From a checkpoint of a small mixture-of-experts model trained on Wikipedia: 295M tokens.
Below are experts of layer 9 (counted from 0) of a mixture-of-experts language model. Rows are named up (a neuron's input weights, with its number), down (a neuron's output weights, with its number) and show model dimensions 200-239. Each number is 128 + 32 x the weight over its row's rms, rounded and kept within 0 to 255.
Before each expert's rows: a language model's description of what the expert responds to; "comes before" lists some tokens at least twice as common just after its tokens as in all text. This comes from a sample of Wikipedia text that the model never trained on. Tokens count by the router's weight.

# expert 1
Description: Middle and final pieces of words in song titles, lists and infobox labels, plus field labels like Date, Genus, Career.
comes before: ":", "s", "\"", " of", " (", "ing"
up0 [124 115 144 137 166 126 183  91 140 158 145  96 127 147 166  94 141 174 183 120 137 132  77 122 143 108  56 129 172  83 128 116 146 169 115 122 122 176  91 165]
down0 [134 132 129 150 132 149 106 139 136 128 138 132 114 124 120 102 122 145 142  90 112 152 163 170 196 139 121 154  90 114 131  78  58 102 102 171 109 127 106  85]
up1 [118 139  89 147 152 208 114  97  89  95 111 133 115 124 129 193 123 100 167 135 144 151 108  82 142 123 168 116 134  95 134 112  91 121 137 160 133 120  96 195]
down1 [119 136 131 171 122 162 142 149  98 138 118 121 198 148 119 186 118  65 198 111 111 121  22 140 110 153 143 157 223 109 108 110 111 155 132 148 125 131 130 114]
up2 [110 193  98  97 129  90 164 149 109  88 109 129 163 105 110 125 175 138 139 183 163 102 125  73 140 155 134 113  91 160 126 125 129 152  79 130 139 138 141 147]
down2 [104 130  50  86  71  95 139 120 163 128 134 162 165 100 149 108 152 160 107 140 177  98 146 166 186 132 120 187 127 142 134  83 125 118 148  52 124  85 182  53]
up3 [160 163  93 150 141 132  97 148  92 131 126 141 103 243 141 122 115 160 190 118 154 130  61  80 116 131 136 151 142 156 156 139  97 141 180 129 144 136 170 218]
down3 [137 114  99  94 137 117 160 125 134  62 179 137 147 115 108 144 134 176 133 125 183  94  54 123 136 108 146 163 127  96 186 134 136 151 168  37 120 119 155 164]
up4 [123 108 142 171 199  66 138  91  70 211  98 117 117 170 164 139   8 195 182 126 129 161 122 134 157 166 174 107  72 128 127 145 107  88 126 116 185 144 126 115]
down4 [164 113 109 129 147 103 139 145 135 137  50 136 176 129 129 132 120 164 178 120 116  89 138 190 137  90 130 173 148 107 143 134 154 180 125 169 132 121  93 137]

# expert 5
Description: Surnames and their final pieces in tables and credit lists, such as Smith, Campbell, Kruger, plus percent signs and cell-closing punctuation.
comes before: " |", " (", ";", ")", " –", "'"
up0 [151 127 146 103  66 132 123 138 154 100 120 123 142  99 150 142 135  94 135 170 147 162 117 122 140 151 171 129 110 118 197 126 126 140 161 167 113 115 139 104]
down0 [ 93 142 179 168 156  92 121 100  83 162 120 143 106 142  90 119 124 119 152  98 125 128  89 108 102 107 132 126  78  97 183 199 151 113 117 122 145 115 136 101]
up1 [167 156  77 199 149 190  99 106 186 141 102 101 160 144 120 106  90 172  63 125  96 113 107 134 112 168 129 130  97 111 131  79 158 127 150 150 163  54 118 124]
down1 [133 138 115  96 151 110 113 161 159 119 133 136 109  99 127 132 129 132 100 129  85 204 126 117  91 115 118 119 128 143  56  95 136 127 127 138 116 157 142 168]
up2 [124  89 123 160 175 153 111 144 128 124 164 132 132 143 128 116 133 126 131  99 202 117 149 108 206 209 173 127  78 118 128 100 145 103 149 159 109 137 137 180]
down2 [ 96 106 135  89 166 184 125 152 110  89 138 112 174 149 209 185  83 167 131 201 135 132 135 102 201 198 134 113 126 102 129 119 109  85 137 136  97  97 184 102]
up3 [113 170  97  96 104  88 130 179 119 115 121 125 137 133 114 172 140 163 116 158 139  79 122  50 149 132  97 111 102 142 119 102 127 129  84 147 142  26 147  91]
down3 [ 67 130 100 152 146 113 133 155 125 100 153 163 108 136 153 164  90 106 146 154 125 137 141 115 171 176 131 170 128  50 109 126 145 122 171 141 131  87 122 110]
up4 [132 134 156  93 127 122  96  50 122 162 120 185 129 141 147 151 106 162  56 108 100 134 131 111 122 171 155 147 180 149 128 128 117 106 119 108 127 109 160 193]
down4 [ 86 142 129 130 142 128 125 133 179 129 167  85  97 164 166 132 132 160 104 162 128 170 137 119 144 104  78 205  94 128 139 139  80  91 149 152 199 121 118 137]

# expert 6
Description: Line breaks, full stops, heading markers == and ===, opening quotes, and capitals in acronyms and degrees, such as B.A., WBYN, ANDP.
comes before: "\n", "-", "|", "==", "The", " The"
up0 [ 99 122 161 201 133  99 162 111  85 152 108 169 128 123  92 143 128  91 149 147  68 189  92  53 128 125 133  99 109 128 144  92  71 125 176 172 104 145  44 150]
down0 [ 98  26 148 120 139 131 139 149 121  52 196 120 109 111 135 113 113 132 151 134 167 132 158 144 158 135 107 116 116  48 150 178 111 123 105 128 181  73 157  99]
up1 [ 98 117  38 150 101  90  95 120  83 119  93 207  72 120 128 142 109 161 127 134  95  51 161 109 111 114 147 133 121 181 137 115 131 142 102 129 104 141 131 117]
down1 [ 94 164 131 129 149  83 168  78 138 168 109  91 132 122 175 226 120 161  96 127 110 111 190  99 115 133 152 119 151 115 143 142  58 142 121 124 127 105 115 128]
up2 [125  68  39 131  95 169 167 103 181 129 140 121 139 185 166 136 185  96 127 149 124  78 146 143 122  52 130 124  95 125 184 103  95 128 105 117 214 159 143 175]
down2 [ 72 120  78 150  90 129 144 114  98  63  96  89 178 131  85  92 162 149 113 159  77 138 156 110 110 118 123 192 122 134 132 104 134 176  88  98 124 186 118 106]
up3 [146  72 121 122 127 107 111 168 125 122 103 150 118 104  67 128 202 145  81 121 139 120  66 174 112  98 128 125 130 146 104 135 125 137  90 167 129 125 139 159]
down3 [107 107 182 149 141 149 143 158 104 164 126 155 134 134 132 133 112  92  57 154 129 157 110 130 129 116 184 127 153 105 106 119 139 152 144 102 172 137 125  33]
up4 [129 100 179  97 107 145 127 112 158 110 101 150  72 184 117 174 149 108  67 123 118  83  84 162  80 156 174 177 123 118 143 212 123  98 116 151 153 129 168 126]
down4 [120 154 138 157 169 103 108 107 155 204 112 172 185 130 159  90 146 115 120 158 172 124 101 139  81 129 108 130  92 134 111 114 111 130 127  78 121 133 104 117]

# expert 4
Description: Bare spaces, open parentheses and first fragments of split words, such as c, pro, sub, tr, plus leading digits in tables.
comes before: "1", "2", "9", "3", "8", "g"
up0 [ 91 144  88 139 138 111 127 138  77  62  60 145 128 100 137 137  96 131 171 153  63 159 124 119 116 110 137 133  93 131 102 113 127 112 121 121 131 176 123 149]
down0 [108 150 111 153 144 120 147 100 115 103 143  99 129 149 126 117 143 134  86 105 155 149 125 111 102 162 143 162 132 143 118 103 115 122 147 113 106  93  83 131]
up1 [133 146  94 128 131 137 128 104 147 164  59 126 114 116 135 109 147 179 111  88 173 142 114 162 125 176 116 128  94 120 125 133 127 139 145 151  31 255 108 183]
down1 [138 135  88 147 129 145  82 131 154 103 167 126 129 105 120 174 160 128 127 154 141  53  94  64 125 140  89  84 108 107 126 193  97 118 129 113 171 219 129 182]
up2 [170 118  81  68  90 146 180 116 122 146 113 119 113 166 132 112 156 132 147  88 105 147 127 142  90 128 158 127 163 146 105 188  54  90 141 176  93 130 125  85]
down2 [136  81  82 142 117  94  97 157  61 138 138 115 150 128 138 167  72 113 126 136 120 105 103 125 125 141 143 135 171 149 136  98 145 141 116 128 156 170 109 138]
up3 [157 165 129 144 105 137 127 123 152 115 165 134 141 125 102 167 111 138 122  80  98  95 176 178 193 154  69 109 101 215 101 145 158 168  75 161  99 158 121 147]
down3 [139 130 163  76 101 142  97 144 131 137 131 142 126 203 127 124  76 141 187 125 128 135 111 146 168 173 115 130 165 108 159 101 100 169 136 122  83 142  67 159]
up4 [146 132 174 130 116 123 194 130 124 105 129 130 126 126 127 119  98 112 122  93 160 168 136 146  92 157 126  65 145 138  53 161  92 192 106 155  91 120 176  76]
down4 [ 43 117  73  91 100 133 160 146 151 115 144 132  79  59 182  81 127 102 121  66 124 119 132  48 189 124 146 178 129 116  39  98  95 152 103 148  64 168 183 130]

# expert 0
Description: Digits inside years, dates, coordinates and number ranges, plus colons and dashes between them, such as 2004, 1872–1940, 45°45′.
comes before: "0", "1", "2", "5", "8", "7"
up0 [133 134 137 161 182 130 131 148 148 208 176 119 191 131 148 142 157 109 104  73  86 109 117 144 127  70 130 161 155 126 191  91  78 137 138 161 133  68 119 190]
down0 [138 121 176 147 134 160 154 127  76 183  80 100 146  99 154 130 142 112 108  92 134  92 140 129 147 107 118 145  84 122 102 101  79 128  86 137 156  81 139 137]
up1 [175 172 109 125 134  83 132 127 173  94 158 132 138 148 164 104 142 158 100  85 148 105 177 152  86  84 157 129 109 102 181 125 116 128 138 137 131 152 150 145]
down1 [ 61 133 128 135  75 166 130 185 200 144 168 156 106 116 137  82 126 121 108 132   0 150  68 111 157 112 140 111 151 149 163 125 133 136  96 127 126 118  87 119]
up2 [157 169 153 120 141  96 164 117 160 129 149 135 130  97 177 152 102 159 106  66 118 117 123 165  99 168 142 136 137 121  92 127 135 129  96 126  95 133  47 123]
down2 [107 173 147 107 156 143 181  98 128 118 116 131 129 101  83 152  96 104 123  92 106 114 101 198 143  96 125 137 126 132 112 107 136 124 147 108 157 104 102 154]
up3 [157 101 100 119 140 103 126 184 149 151  86 178 155 166 113 110 131 124 101 110 156 170 148  78 147 128 196 163 108 182 144  63  96 127  57 159 133 116 155 126]
down3 [113 111 130  85 167  92  60 160 176  97  94 127 119 161 115 188 128 149 155 198 130 185  97 132 113  92 140 132 115 125 123  86 145 179 165 150  92 100 100 171]
up4 [143 147 125 124 196 156 171 121 118 198 185 120 128 120  98 158 137 126 140 177 144 126  93 115 145  96 133 123 174 158  95 129 115 137 120 137 130 141 121 144]
down4 [145  92 179 113 154 134 131  55 151 155 126 215 104 114 117 128  59 134  94 177  48 127 139 164  97  94 147 159 126 143 220  96 148 126 164 114  77  97 127 118]

# expert 3
Description: Auxiliaries, main verbs, adverbs and adjectives in the middle of a clause, such as has been, became, most, effective, can.
comes before: " to", " in", " a", " the", " by", " of"
up0 [201 108 129 166 162  98  55 128 119 127 118 125 141 129  82 109 164 131  96 159 117  70 137 138 121 130 151  99 141 153  85  98 131  95  81 133 116 177 173  55]
down0 [105 135  95  96 117 122 115 106 105  75 130 113 126 156 110 160 147 116  88  57 131 174 214 101 102 156 130  97 133 167 180 128 128 107 195 116  58 194 114 126]
up1 [107 152 101 111 116 113 140 131 157 159 165 145  53 177 161 110 187 134  68 116 141 153 123 160  93 118 126 141 139 161 101 151  49 118 111 125 168 148 124 150]
down1 [163 143 164 109 114 116 105 127 137 137 163 108 112 144 155 151 147 133 128 152 108 187 199 161  78 127 133 137 131  68 118 152 103 126 118 146 186 161 157 184]
up2 [168 129 120 138 149 191 124 126 160  79 105 184 185 198 102  79 144 151  93 156  94 132  71 107 130 128 143 130 171 153 154 154 151 111 192 107 111 114 119 159]
down2 [171 123 146 117 105 127 127 119 130 132 149 139 150 122 164 103  98 117  60 107 125  77 100 138 130 121 173 150 183  53 144  97 130 154 139  81  94 125 141 132]
up3 [104 152 155 141 119 125 162  62 166 123 141 125 188 124 133 137 134 147 144 128 191 174 171 128 111  98 131 126 121 155 134 115  61  98 141 136  97 155 156 144]
down3 [150 130  99  94 113 114  89 134 211 166  41 152 177 125 141 142 167 105 125 140 133 132  82  43 154  67 152  55 138 132 122 127 102 160  79 143  90  70 189 136]
up4 [133 127 116 191 105 154 173 114 139 126  55 117  76 130 128 166 117 135 101 136 173 106 136  83 186 119 148 150 169  92 124 148 115  96 101 127 115 111 151 178]
down4 [141 147 112 162 209 155 163 102 123 134 124 125 123 130 101 136 109 150 108 120 170 104 178 147 114 158 117 142 118 140 151 163 119 100 154 109  99 142  89  96]